{"num_hidden_layers": 10, "hidden_size": 128, "n_experts": 96, "experts_per_token": 4, "d_expert": 64, "d_shared_expert": 0, "hidden_act": "squared_reglu", "moe_layers": [0, 2, 4, 6, 8], "router_score": "softmax", "normalize_top_k": false, "routed_scale": 1.0, "balance_loss": 0.00741, "balance_bias": false, "init_std_router": 0.0217, "lr_router": 0.0017, "vocab_size": 5493, "norm": "rmsnorm", "norm_eps": 1e-05, "tie_word_embeddings": false, "optimizer": "adamw", "learning_rate": 0.00244, "beta1": 0.9, "beta2": 0.99, "max_grad_norm": 1.0, "batch_tokens": [65536, 131072, 262144], "max_seq_len": 256, "train_tokens": 567400000, "max_steps": 3839, "dataset": "wikipedia_en"}
Below are experts of layer 4 (counted from 0) of a mixture-of-experts language model. Rows are named router (the router's row for the expert), down (a neuron's output weights, with its number) and show model dimensions 0-127. Each number is 128 + 32 x the weight over its row's rms, rounded and kept within 0 to 255.
After each expert's rows: a language model's description of what the expert responds to. This comes from a sample of Wikipedia text that the model never trained on.

# expert 31
router [ 95 121 136 100 107 152 140 169 118  99 136 153  93 165  93 112 150 147 157 149 136 154 160  67 127 112  95 119 119 100 179 150 140 149 159 169 130 173 199 125 173 113 146 172 131 170  94  98 102 110 163  99  96 131 132 180 157  71 173 173 119  96 122 153 180 102  83  87  74 117 168 139 109 140  84 154  77 151 153 104 168 142 126 177 139 134 174 142 151 134 165 147 142 137 101  86  92  82 193 145 114 153 119  90 141 110 178 187  83  99 185 109 161 147 114 166 160 163 111 170  87 158 131 180 112 151 190 111]
down3 [ 79 163 110 129 145 103 108  93 167 144 181 106  80 147 135 120 161 167 174 110 160  87 103 148 135 187  89 119  74 118  91 108  79  98 134 106 110  60 152 114 161 169 166 162 109 166 168  83 140 211 134 209  85 142 108 102 143 110 115 120 117 147  90 125 111  88 104  89 125  85 121  84 137 205 118 142 120 154 150  97  95 128  92 139 133 138  83 187 144 177 100 131  79 171 169 156 129  84 142 135 180 131  94 161  86  99 138  92 131 140 150 136 108 131 132  60 143 130 123 140 167 106 150 150 106 163 162  99]
down4 [133 111  99 155 107 156 134 104 142  76  86 140 161 150 146 166 142 180 155 104 134  90 125 115  79 164 156 145 184 189 155  97 128 138  89  99  91 173 122 120 116 113 153 151  85  67  75 167 117 106 112 127  96 108 119 121 113 108  96 169 125 132  65 173 141 123 109 138 193  86 126 160 130  86 140  97  58 125 104 125 123 144  78 131  94 123 128 183 104 157 207 160 157 133 188  70 169 123 142 161 108 184 145 159 143 153 109 112 115 133 179 134 111 140 170 109 171 121 127 130 141 120 111 153 138  96 229  79]
down5 [ 93 113 149  92 125 140 156 157 122 116 149 136 151 145 130 115 137  70 115 110 144 111 120 153 152  61 160  87 147 127  93 146 131 155 142 126 117 158 118 119  92 120  77 132 137 150 118  74  95 138 153 108  81 131 136 191 163 173 117  90 110  43 159 121 130  79 111 131  77 131  97 153  78 114 181 102 206  99 140 121 107 129 179 120 141 113 154 118  77 136 170 108 165  83 126  44 163  72 117 107 128 128  90 167  83  99 140 160 169  58  86 135 160 100 124 145 101 160 179 101 141 174  59 126 157 147 116 177]
down6 [179 109 118  69 103 193 111 154 112 162 114 169 106 114  74 160 146  76 120  94 156 104  61 146 148 152 118 132  82 137 135 101  76 130 145 129 106  78  95 144 105 119 143 162 146 130  77 137 119 184  56  49 138 122 109  82 119  95  80 113 109 160  79 142 140  62  94 146 170 150 154 107 130  97 161 155 122 133 139 173  85 138 127  96  89 124 104 102 145 184 116 131 166 199 125  91  86 172  80 123 161 125 133 136 130 143 102  93 103 159 155 133 117 131 146 159 156 155  81 100  86  86 143 147  75 100 123  78]
down7 [162 156 123 145 129 202 132 143 131  77  92 107  68 106 102 137 122 130  97 179 150 152 170 134 166 138 182 120 128 101 146 112 162 116  62 182 103  78 134 185 137 107 180 149 180 133 115 100 130 112  97 121 113 148 138 103 147  84 121  82  82 156 130  45 142 128 146  76  68 155 136 121 128 157 101 171 101 107 161 114 101 128 163 179 150 209  91  88 109 170 115 125 132 106 118 134 140 177 130 128 150 153 124 121  64 136 152 146 122 101 115 150 128  97  88 125 186 167  96 206 122 143 136 109 146 108  69 169]
It responds to: Clause-separating commas. Commas after introductory phrases, dates and places, before and, which or a subject, plus while, where, because.

# expert 9
router [106 100 186  88 144 127 122 161 134 155  93  97 100 150 102 115 131 127  78 133 146 129 143 142 100 106 145 107 162 125  61  80  83 132  81 171  93 169 122 110  85 170 124 102 128 125  76  98 173 157 193 102  83 123  83 121 155 149 116  97  76 164 157 161 104 157 156  96 122  66 163 165  98 145 157 145  87  85  99 114 168 179 128 122  81 125 102  92 130  76 110  86 148 142  98 135 108 152  79 104 137  83 105 142 125  73  65  86  60 182 135 168 121 170 149 141 180 136 161 110 110 144  91  95 174 130 131 118]
down0 [152 132 179 162 117 132 127 147 175 135  97 114 109 132 117 131 115 131 221 124 154 127 162 149 105 135 142 185 156 157 111  93 105 161 149 179 121  49 128 114 137 150 102 104  54 132 136 168 132 118 167 157 148 100 183 137 144 101  97 132  97 100 100  30 104 111 136 172 114 113  56 113 127  94  96 126 108 135 138 129 143  88  84 124  84 106 112  83  90 120 123  35 123 142 143 162  72 158 145 175 142 114 159 168 127 163 108  92 169 105 141 170 172 120 131 125 165 182  99 186 133 122 133 111 102  99 174 129]
down1 [ 97 130  64 119 114 105 104 113  98 139  88 141  81  66 143 194  96 163 103 134 116 127 125 118 148 149  94 176  70 117 145 110 169  68 147 131 154  87 141 158 113 112  93 152 131 104  93 160 144 161 105 105 140  82 116  99 126 162 125 101 124 126  96  72 117 186  95 117 121 157 131 131 203 177 174 102  26 145  65 112 136 128 130 204 139 188  98 172 168 121 136  90 130 125  93  68 126 184 150 126 130 152 125 138  97 112 157 175 184 130 124 117 134 144 143 134 106 121 106 121 107 110 156 112  64 122 100 167]
down2 [127 125  98 128  41 122 145 161  67  96 128 143 181 138 103 138 161 110 102 102 132  92 134 137 138 107 102 121 139 113 131  99 246  64 146 136  63 167  75 161 119 137 113 160  99  86 133 152 152 101 114 178 132 126 130 124  93 127 167 131 193  80  80 143  99 129 127 104 138 151 112  79 169  70 137 143 105 141 104  78 137 142 122 143 107 184 155 182 147 169 145 166 183 172 180 156 130 134 140 128 170 135 128 109 155 100 154  46 163 129 176  89 140  94 106 116 117  82 134 120 129 143 102 153 140  99 131 130]
down3 [111 128 139  69 124  87 109 105  87 154 184  98 144 148 136 132  58 106 124 121 112 108 108 172 124  76  88 131 123 104 137 118 164 103 199 128  61 132 156  93 150 156 157 126 128 159 114 114 122 150 198 148 137 122 120 115 117 156 169 156 105 146 150 193 133 153 111 158  67 127 176  85  97 202 160 111 144 100 135 151 127 143  68  83 106 173 170 125 149 160 156 115 119  97 159  94 184 125 114 102  91 162  30 133 101  92 150 159 172 124 130 140 120 140 128 168  87  81 136 129 152 125  77 164  73 156  91 145]
down4 [114 108  93 112 156  88 124 111 111 119 108 143 203 107 109 124 192 136 123 134 158 130 138 155  82  82 137 145 173  85 165 125 130 169 117 120 143  87 171 149 123 116 127 156 163  44 163  91  95 121 142 172 174 154 146 161 130  96 143 111 136 129 102 112 146  76 140 154 107 168 135 119 125 170 146 124 113  96 144 170 120 119 150 161 109 116 127 141 173 174 179  65 120 152 163 135 104 131 152 116  69 160 135  73 113 146 162 174 153 102 142 117 126  58 136  95 198 111  84 182 128  43 148 173 188 112 195 144]
It responds to: South Asian name pieces. Word pieces inside South Asian and other foreign proper names (Mahalak-sh-mi, Rajapak-sh-a, K-eral-a), plus final digits of years and numbers.

# expert 34
router [143  98 112 166 149 129 113 123 164 149  62 127 119 109  87 100  78 141 163 104 158 103 147 166  73 190 141 158 129 164 117  83 151  98  65 137 113 176 155 100 121  80 132 105 107 106 172  90 150 126 134 151  92 108  80 176 152 135  90 160 152 177 169 152 145 151  92 151 174 181  92 152 109  85  62 104 147 116 166 150 138 120 153 136 156  58  69 102 141 132 112 160 145  98 144 160 139 113 148 170 118 165 153 143 189 182  89 144  84 111 177 136 119 179  71 133  88 117 148 154 139  76 121  78 154 145 111 122]
down0 [127 162 221 134 111 104 106 123  99 126 128 148 152 113  78  75 108 184 142 121 113 196 139 104 112 132 149  97 163 120 158 141  90 144  93 112 146 119  94 154  55  60 216 130 142 152 150 125  99 131  96 186 135 115  98 120 177 143 118 137 129 130 134 109 167 129 138 110 117 107 115 123 171 129 126  78 141 129 151 136 162 105 156 166 111  68 148 144 142 103 126  97 115 115 124  32 107 136  88  73 117 168 138  79 144 145 168 196 116 158 159 128 106 102 111 120 106  96 128 132 172 182  87  83 156 208 135 148]
down1 [127 165 129 151 118 128  87 167 120 190 115  79 150 166  79 181 130 178 154 171 121 125 148  96 172 106 102 137 152 111 110 137 145 129  41 115 124 106  85 159 113 122  78 141  85  85 146 125 132  89 133  91 133 129 127  98 114 147 145 121 117 166 123  99 117 111 148 110 146  96 148  79 152 118  90  63 189 134  78  64 107  86  43 117 150 140 116 193 131 162  90 137 136 146 111 151  33 141 161 129 146  91 102  97 159 160 158 159 108 142 111 149 149 125 127  69 165 157 118 149 146 160 141 183 170 161 144 173]
down2 [ 87 174 127  66 147 132 130 105 103 112  90 127  86 181 112 109 131 120 171 164 165 102 156 109 105 174 146  74 101  79 134 115  73 105 170 135  88  95 134 157 159 129 108 119 142  57 170 146 123 117 150 125 143 173 154 199 111 131 118 142 127 122 101  92 151 120 141 120 170 109 115 166  69 147 119  74 111 143 136 147 174 145 137 192 101 168 108 170  94 143 130 109 115 101 162 199 152 137 166 170 156 130 108 102 125  54 171 142  84 132 192 124 102 109 157  48 124 128 105 190 175 113 148 111 113  89 135  92]
down3 [134 170 155 114 163  82 133 139 133 163  86 154 166 155 109 135 103 103 130  72  86 103 130 173 142 137 167 113  82  79 170 168 124 152 133 156  98 106  99 139 103 125 134  61 149 110 103 145  86  86 147  65 156 152  62 127 153 135 145 165 137  71 151  89 138 129 154 136 125 185 130 137 171 124 172 181 126 111 131  89  81 130 169 130 169  98 136 134 149 157 140 107 177 142  87 140  60 121 129  93 135 115 106  42 161 181 148  68  90 110 121  98 113 134 119 130 115 111  58  79 174 140 128  83 119 111 106  61]
down4 [136 163 135 160 107 140 138 122 149 141  79 116 117 154  65 109 124 119 128 121 161  97  77 113 105  97  95 190 133 148 170 124 112 130 172 158 130 141 155 115 142 142 136 163  80  70 189 159 119  70 108 188   6 136  78  94 113  87  56 184 116 128 202 118 145 138  35 124 183 128 113 125 116 136 140 110 139 113 146 158 122 136 137 121 134  94 101 145 146  94  90 124  67 150  88 141 140 101 134 157 163 133 153 112 134  88  75 109  99 131 129 113  69 129 111  64 104 126  97 127 118 118 144 136 133 148 123  82]
It responds to: Word-medial continuation pieces. Continuation pieces finishing a word after its first letters, like h-is, h-as, st-opp-ed, hund-red, want-ed, mostly in prose.

# expert 40
router [130 131 142 132 193 120 104 126 121 108 123 130 157 101  86 110  94 184 131 157  96 141 104  92 127 157 141 134  74 169 137 140 135  74 131 136  63 113  84  92 103  74 142 102  71  94 108  86 112 113 127 127 102  61 174  98 143 144  99 166 128 113 145  88  59 110 147 141 182 173 113 132 179  79 110 137 170 165 151 105 154 167 157  95 163  99  84  95 105 106 120 147 124 127 160 131 124 188 157 127 163 184 140 150 162 162 115  62  88 118 105 148 126 116 124 158  98  52  75 145 175  74 132 167 129 120 135 191]
down0 [142 109 135 147 115 101 110 143 102 157 124  66 168  93 136  99  92 107 114 128  96 135 172  94 157  84 139 183 125  98  82 110 119 139 149  99 167 136 100  86 117 100 140 144 125 170 154  67  96 127 141  66 157 126 168  98 107 132 200 151 111 139 106  91 166  61 183  97 148 163  61 112 142 130 176 182 111 151 157  66 157 110 104  84 103 123 221 121 121 193 184 167 108 126 127 135 142 125 143  93 123 151 118  78 104 142 168 137 125 136 140 184 179 132 114 146  92 100 142 111 161 105  82 151 169 107 152  92]
down1 [145 203 143 145 172 114 175 107 103 167 133 151 118 119  75 152 147 162 142 120 128 173  87 125 103 197 140 131  66 113  91 105 177 199 157 158 134 112 174 147 155 128 126 180 137 122 130 131 129 131 128 165 147 159  59 120  71 155 133 168  73 112 128 107  64  92 153 116  67 140 123 126 106 146 139 144  69 168 162  87 141 127 104  64 112 113 159 124 125 159 178 133  63 141 136 182 100 132 147  96 163 168 124 113 144 145 148 127  52 145 108 144 143 161 192 150 146  92 121  94 127 166 194 108 121 126 138 138]
down2 [130 127 201 152  90 194  79  94 131 142  59 141 142 176  88 155 186 133 152 104 149 147 147 134 148 139 171 113  97 143  83 121  90 155 110 155 120 134 133  89 184  87  83 138 140 117 115 183 105 109 131 188 113 122 117 169 141 127  40 166 111 168 118 125  68 115 135 130  77 122 177  85 116 156 103 188 178  73  84 152  88 120  86 167 133 151 133 143 171 103  91 101 217 132 119 160  99 131 177 149 125 159 138 102 111 134 137 104 143 153 145  77 110 157 104 136 112 125 110 166 110 171 139 116 105 133 154 119]
down3 [137 145 133  78 100 150 159 120 180 123 155 180 144 106 111 120 131 140 143 139  86 177 125 125 114 142 133 172 145 160 177 150 165 172 108 155 137 173 177  93 151 124  80 147  98 102  94 147 105  95 133 109 142  58  97 141 176 157  72 190 152 168 144 182  52 159  99 118 102 145 142  70 100 198 180 152 174 148 118 172 149 153 129 122  61  53 107  93 117 147 124 127 138 160  95 136 136 128 100  76 152  88 185 115 132 124 140  97 173 145 159  97 159 110 107 147 140 135 129 152 125 152 114 164 119 160  58 136]
down4 [134 159 102 174 134 129 138 140 113 130  93 123  58 152  82  91 138 149 121 162 114 119 154 142  89 101  96 115 141 105  84 104 108 107  98  99 127 147  99 149 101 127 149 152 128 106 168  78 167 133  70 118  86 129  55 123 137  71 134 185 154  71 119 115 167 100 105  57 166 100  90 143  81 132 108 122 102 166 182 110  39 107  95 142 114 131 149 123 109  90 128 125  90 111 113 144 105  55 120 135 102 107  79 165 119  37 181 174 124 143 201 118  70  95 117 159 135 134 115 146 136 164 118 114 128  91 126 139]
It responds to: Sports results wording. Words and cells in sports results and competition text, such as match, race, championship, Votes, goal tally, the before Olympics.

# expert 10
router [114  83  59  95 159 161 142 178 127 156 178 181 107 155  76 114 200 152 158 119 139 158 157 117 173  94  78 153  73  74 175 151 112 135 171 197 174 189 117  78 160 157 180 122  68 197  94 151 141 128 154 105 104 134 119 113 113 158  77 143 109 160 130 131 128 102 123 110  75 110 130  87 130 109  98 142  81 123 138 133 145 150 139 164  84 152 148 163 160 112 143 124 132  97 116 124  73  99 148 100 102 134 133 150 143 180 210 109 166  97 172  80 154 114 118 151  95 134 137 151 110 113 124 137 125 164 120 126]
down0 [135 140 113  90 103 109  77 122  62 182 111 123 116 111 137 177 131 168 111  57 151 128 123 129  26 180 101 119  98 100 168 100 115  95 137 141 103  99 106 170 130 119 191 125 145 115 166 109 141 133  74 161 107 118 167 160 101 158 113 143 105 153  90 153 118  97 111 122 163 127 118 141 151 135  91 118 132  59 123  57 125 167 126 114 130  86 118 115 138 154 175 154 133 116 144 210 141 126 135 156 115 100  50 112 118 158 100 140 139 154 184 165 158  70 112  17 110 115  98 107 123 104 123 125 138 148 142 103]
down1 [169 146  97 171 124 163 143  62 133  93 192  98 144  97  90 138 135  80 136  88 139 118 144 159 132 119 160 146  86  98  86 135 107 145 111 131 121 104 161 131 130  94 123 197 165 171 144 161  92 126 135 101 157 121 108 162  79 176 139 144  71 155 157  75 121 126  91 122 147 136 110  80  81 161 107  75 114  80 115 132 121 134 131 109 138 156 174 182 172 168 163 145 144 137 147  82 153 138  85 188 115 108  75 179  84  69 143 133 152 132 156 120 117 105  95 196  96  89 118 138  92 141 155  78 132 138  37 115]
down2 [ 86 120 125 108 140  97 132 157 137 117  81 150 100 149 147 163 108 120 124 156 164 150 127 107 189 158 126 102 158 121 113 112 130 134 104  92 153 125 174  55 180 116  85 127 131 153  81 148 119 101 155  59 141 196  95 110 132 160  55  93  88  92 123  99  99 162 118 175  67 108 108 101 141 160 137 154 154 141 156 147 131  79 101 176 121 103  78  78 142 100  90 180 115 114 159 133  88  99 115 130  78 130 138 191 129 115 160 146 131  73 134  46 152 105 130 145 164 104 125 120 169 100 151 181 215  97 126 130]
down3 [116 120 139 146  93 121 149 157 156 122 164 100 165 116 119 127 162 124 179 116 162  93 149 107 126 105 128 143 133 111 105  92  80 173 144 130 113 138 172 148  56 111 103 121 101 134  43 118 128 160 155 131 128 115  86 140 164 171 145  91 127 120 136 106 112  97  64 172  80 147 147 137 151 124  90 180 170 171 131 148 116 145  58 186  78 111 182 136 138  73 127 145 139 190  94  61  86 193 113  61 147 124 154 126 129 105 152 102 138 106 141  84 174 150 111 153 123  74  84 146 205 139  94 154  93 133 117 170]
down4 [159  96 142  76 110  76 129 139 106 111 154 144  93 122  70 148  90  96 115 124 160 104  71 126 184 111 122 182 114 167 160 209 190  83 126  75 153 103 169 120 101 148 176 191  81  75 131 159 166 167 142 134 125  66 148  68 136  59 155 168  78 153 150 141 135 120 126 105  98  99 119 133 160 122  84 161 138 106 150 141 148 131 153 128 126 176 142 148 160 188  88  82 149 133 143  84 131 127  66  86 156 146  87 171  88 131 116 154 159 124 118 169 149  75 130 134 142 116 116 161 134 124 144 125 164 100 113 106]
It responds to: Coordinating conjunctions, commas. Coordinating words and commas joining list items or phrases, such as and, or, but, &, in names and enumerations.

# expert 30
router [111 127 139 102 154 111  91 154 113 117  82 183 107 102  82  71 101 167 112 147 102 137 184 165 107 133 150 115  97 160 131  25 154 101  93 100  86 164 115 101  94 127 143  91 149  78  84 128 127 119 171  80  47  99 130 143 113 147  94 138  83 153 151 153 162 172 133 108 122 177 130 108 153 114 118 138 122 106 123  98 145 145 102 148 176  73  80  94 123  71 128 119 171 116 150 172 184 129 131 146 153  96 139 132  68  83  71 125  58 167 179 176 155  96  76 117 131 107 131  98 133 104 113 127 120 154 128 115]
down0 [ 79  77 159 173 130  71 107 110 185 155 127  48 126 133  74 113 122 125 144 131 115 131  86 121 169 114 105 105 101 134 131 142 116 111 139 103 155 136 166 129 166 189 157 150 122  91 103 113 148 185 111 163 166  86 134 130 120 153 166 116  99  90 160 130 124 102 187 116 158  99 134 110 196  79 122 147 114 151  80  84 118 139 155 140 128 112 143 152 128 132  83 157 187  33 141  96 169  19 114  96 146 117 127 151 126 154 199 144 131 116 132 143  72 119 129  91 165 138 138 156 127 146 153 144 113 124 197 126]
down1 [146  99  85 155 154 120 160 102 133 154 143 206  95 121 149 131 131 147 139 169 129 149 159 142 148 142 159 120 128 143 150 111  78 173  95 159  88 119 100 163  59 123 192 129 164  85 168  74 126  78 120 152 147 156 153  75 129  82 129 103 120 115 122  46 160 124  93  89 108 136 126 108  74  89 151 131  90 153 151 115 123 124 133 156 138  85  93  97  96  73  67 152 132  55 151 125 115 138  78 162 135 124 163 185 104 168 131 145  75 130 164 158  71 145 144 147 164 113 161 136 168 153 126  65 132  85 187 135]
down2 [ 71 129 108 124  79  97 106 106 116 107 146  88 123  90 191 140 102 159 124 132 157 124 128 108 156  85  49 110 107 123  90 153 120 131 142 173 144 112 132 125 135 134 182 147 161 145 178  88  96 111 152 151 165 119 159 115 140 149 154  85 134 200 151 189  92  77 175 120 164 122 169 179  80 188 149  90  79  86 117 139 105 192 139 109 137 139 144 123 120 158 132 142 143 105 177 123 108  91 161 126 169 162 110  66  59 145 150 154 119  75 148 118  75  93  56 112 124 122 120 113 174  89 171 133 128 125  83 133]
down3 [158 140 167  92 169 151 159 106 125 151 120 134 111 172  89 108 103  89 145  80 105 155 136 150 106  86 165 148 166 134 119  83 112 128 182 202 130 181 119 130 145 188 115 120  93 162 121 118 119 166 147 190 123  66 114  71 124 114 160 171 142 147 118 129 161 125  86 151 163 178 106 106  74  93 152 127 127 147  68 140  82  96 175  52 179 108 127 102 116 129 155 110  72 137 132 126  82  90  81  70 107 159 126  97 111  99 125 142 179 154 137 142 191 153 116 119  79  66 136 113 142  84 139 100  89 137 162 136]
down4 [138 147 174  72  93  78 128 121 142 121 155  81 144 127 132 123 165  90 103 115 159 107 139 173 158 160 143  46 155 127 121 147 157  98 104 100 202 138 161  93 156  94 116 166  90 102 171  91 144 119 187 134 105  37 150  89 123 138 141  95  83 140 135 142 108 155 115  98 119 169 156  73 168 133 174 158  91 102  70 104 110  48 110 152 182 194 139 129 159 131 176  75 135 126 142 145 149 169 119  54 142 113 139 145 139 121 116 130 149  85  81 131 178 125 128 113 120 103  83 147 146 120 119 122 112 126 113 174]
It responds to: Surname and place endings. Later syllables of surnames and place names, such as Stockh-ol-m, Ord-on, Sh-ark, plus whole surnames like Brown, Clark, Hill.

# expert 2
router [129 141 123 101 176 141 178  90 187 188 103 167 148 102 112 124 132 167  76 105 101  95 134 133 101 111 147  84 163 100  78 146 130 131 140 124  95 191 109 106  96 109  93  90 113 148 113  75 164 125 184 128  88 163  97 125 120 171 114 135 100 168 115 160 108 182 150  80 137 105 122 130  91 172 113 209 114 127 177 109 150 173 157 104 126 101  82  65 148  80  91  48 134 115 134  85 136 115  50 137 170 107  75 161  88  94 105 136 110 127 125 136  69 114 185 105 124 122 128 113 114  85 147 131 136 148 137 108]
down0 [141 188 202 190 136 185 178 142 172 195 125 164 108 119 118  71 100  94 156 106 118 193 110 178 115 170 157 189 155 118 152 174 159 109 152 145 122 182 160 131 148 134 115 141 143 141 134 157 115 138 107 107 168 104 146 103 155 115  91 101 127 113 134 131 139 173 121 139  89  63 222 134  85 151 122 143 140 112 135  96  77 131 130 145 149 106 169  87 131  99 185 102 191 166 144 128 121 147 143  93 114 120  95 108 113  96 211 104 110 117  83 142 109 128 117 161 102 158 137 110 129 124 149 119  63 131 175 107]
down1 [103 136 117  85 108  84 125 161 113 126 118 125 135 124 151 172 175 113 145  63 136 166 113 124 116 124 132 190 101 132 129  67 184  70 146 129 139 114 116 162  90  85 116  93 140 198  71  85  85 124 117 134 128 139 140 140 147  97 170 110 186 133  56  85 183 136  72 129 105 117 122  74 123  98 161 154 144 131 104 113 136  97 110 119 129  85  82 157  80 104 128 145 118 167 185 155 100 133 169 123 133  95  61 118 164 143  66 108 208  98  61 100 171 117 107 143 150 103 133 117 132 144 105 181  96 143 156 151]
down2 [113 117 151  76 123 123 143 115 157 107 144 112  87 100 137 144 124 113  98 138  41 108 104  89 112 140 137  80 151  97 106 136 169 122 132 160 115  84 108 107 134  86 149 129 184 126 184 154 115 185  81 142  85 130 113 159  98 118 111 147 169  91 218 105 108 128 178 142 140 107 107 139  92 133 118 151  74 143  77  67 174 199 111 127 187 159 141 115  87 133 153 100 152 192  83  56 182 100 148 136 123  77 136 126 132 135  90 147 115  61 105 130 127 164 135 111  93 153  89 127 145 163 106  89 106  84 146 165]
down3 [127 147 166 103 118 109 148 124 155 123 115  63  82  99  91 106 143 103 130  70 143 135 178 181  77  72 182 124 112 174 193 146  87 156 155 140 106 122 144 128 174  78 143 168 111 182  92 110 124 158 165 176 104 138 165  80 144 100 148 147 124 105  55  92  78 150 149 148 143 128 130 178 112 158 128 134 152 135 144 174 107 110 104 135  86 128  49 135 107 169 101 138 100  96 157 160 147 104 145  99 122 173 127 156 207 177 162 133 114 111 151 100 142 122  46  70  81 122 144 108 147 147 123 142 146 137 149 152]
down4 [202 143 135 144 153 148 155 102 187 122 164 114 109 104 115 230  89 134  96  87  53 182 132 107 179  85 106 129 180 116 115  84 157 131 170  99 119 146 141 155 148 148  95 100 166 177 140  99  88  97 138  89 147 140 129 171 153 204 142 103 116  67 127  77 101 144  96 142 149  87 140 122 169 126 170 175 144 154 113  70 171 116 111 140  99 161 135 106 127 156 110  90 136 126 101 119  70 147 151 136  93 169  97  90 133 133 192  96 102  92  78 124 107 141 141 100 126 150 114 179 122 105 123 161 148 140 127 162]
It responds to: Non-English name pieces. Word pieces inside foreign personal names, mostly after an initial capital like K, J, M, plus Thai script bytes, e.g. Jó-k-ai, Mik-h-ail, Yam-ag-ata.

# expert 17
router [138 100 124 189 130 130 112 159 168 186  54  81 119 127 105 128  73 127 178 104 171  69  91 175 114 170 159  89 125 192 124 137 131 107 114 167 148 135 178 127 151  84  92 111 165 167 195  83 165  86  60 147 131  98  77 134 137  99 158 111 127 138 152 145 164  95  85 141 128 139 111 156 116 114 119  92 130 159 184 136 164 142 125 146 122  99 111 164 166 162 130 176 151 106 164  92 139  90 124 157  90 136 117  67 212 173 147 161 125  97 163 171 123 145 124 111 119 126  92 109 160  85 114 104 152 137  94 146]
down0 [155 129 191 147 152 102  91 150 130  91 119  84  92  91 105 110 157  81 146 160  98 142 131  76 119 141  82 137 151  57 132 125 150 152 104 151 143  76  62 105 103 102 151 117 104 212 125 175 184 114 117 165 150 117 111 167 182 164 153 102 108 103  76  83 139 142 120 129 174 135 130 109  77 128  92 122 155 109 142 147 183 175 178 103 108 163 203 186 112 123 180 161  79  85 153 121 119 120 103  87 103 206 136 166 124 150  90 125 109 152 156 146 113 129 109 133 141 138 105  78 112 162  91 132 125  98 104 122]
down1 [111 180 103  84 124 207 121 183 150  79  97 116 131 100 172 103 115 125  93 139 119 115 150 150  81 133 181  62 124 128  63 107  95 125  60 165 154 104 123 104 117 110  76 170 146 168  56  94 101 158 120 156 151 104 169 135 146 171 115 132  78 125 114 148  90 129 118 158 104 121  89 139 175 175 120 169  95 170 127 150 118 128 137 166  59  72 130 100 187 103 125 136 130 145 141 122  71 101 141 177 157 164 121  93 136 153 112 150 194 126 103 116 122 151 138 132 119  92 118 120 159  99 165 123 132 168 111  50]
down2 [143 155 111 135 100 132 134 158 132 219 156 205 136 102 113 156 154 159 137 104 171 142 104  82 123  43 120 121 117 109 128 167 130 144 135  85 168  90 185 173 126 156 146 117 104 109 153 117 115 163 111 133 123 146 176 137  98 157 177  77 104  66 144 112 136 125  84 109 158  88 109 163 147  93  84 127 156 124 152 115 153 175 176 116 118 155 104 158 127  81 144 112 174 123 139 129 181  61 128 197 110 152  74  85 174 104  75 135 111  97  99 142 135 137 111 118  66 193 147 167 169 137 151 113 122  82 130 106]
down3 [139 152 124 105 156 140  88 200 124 122  89 155 127 116 182  78 142 128 189 143 120 158 162 137 158 110  96 137 152 116 114  92 128 124  91  84 118 151 138 172 105 100  77 130 123 146 190 111 191 146  95 160 153 133 158 122 133 110 123 154 162 117 110 123 111 101 138 110 171 117 164 106  94 170  91 107 163 176 154  80  53 139  48 167 105 145 113  85 120 108 119 192 123 128 164 132 116 138 212 209 152  91  95 108 154 125 138 133 102 155 196 106 139 167 158 104 127 177 104 153  93 133  76 109 105 109 181 123]
down4 [141 133  87 132 180 163 130  92 191 155 126 198 113 139 150 160 136  77  54 171 146 131 136 106  73 158 153 139 119 180 114 161 134 115 102 116 152  81 114 123 133  79 147 131 132 148 195 117 119 176 119 129 110 156 102 154 121 158  88  97  94 144 140 133 125 147 104 114 141 156 116  82 150 111 169 173 143 180 139 110 107 104 138 107 157 150 139 163 157 118  89  59  80 122 170 131 181 129 151 109 109 189 106 151  83 120 150 124 119 155  75 125  72 132 101 135 111 113 219  69 142 119  54  97  86 177 102 103]
It responds to: Mid-word stem pieces. Inner word-piece fragments completing ordinary English words after an opening fragment, such as ev-ic-tee, sab-ot-age, t-or-pedo, errat-ic.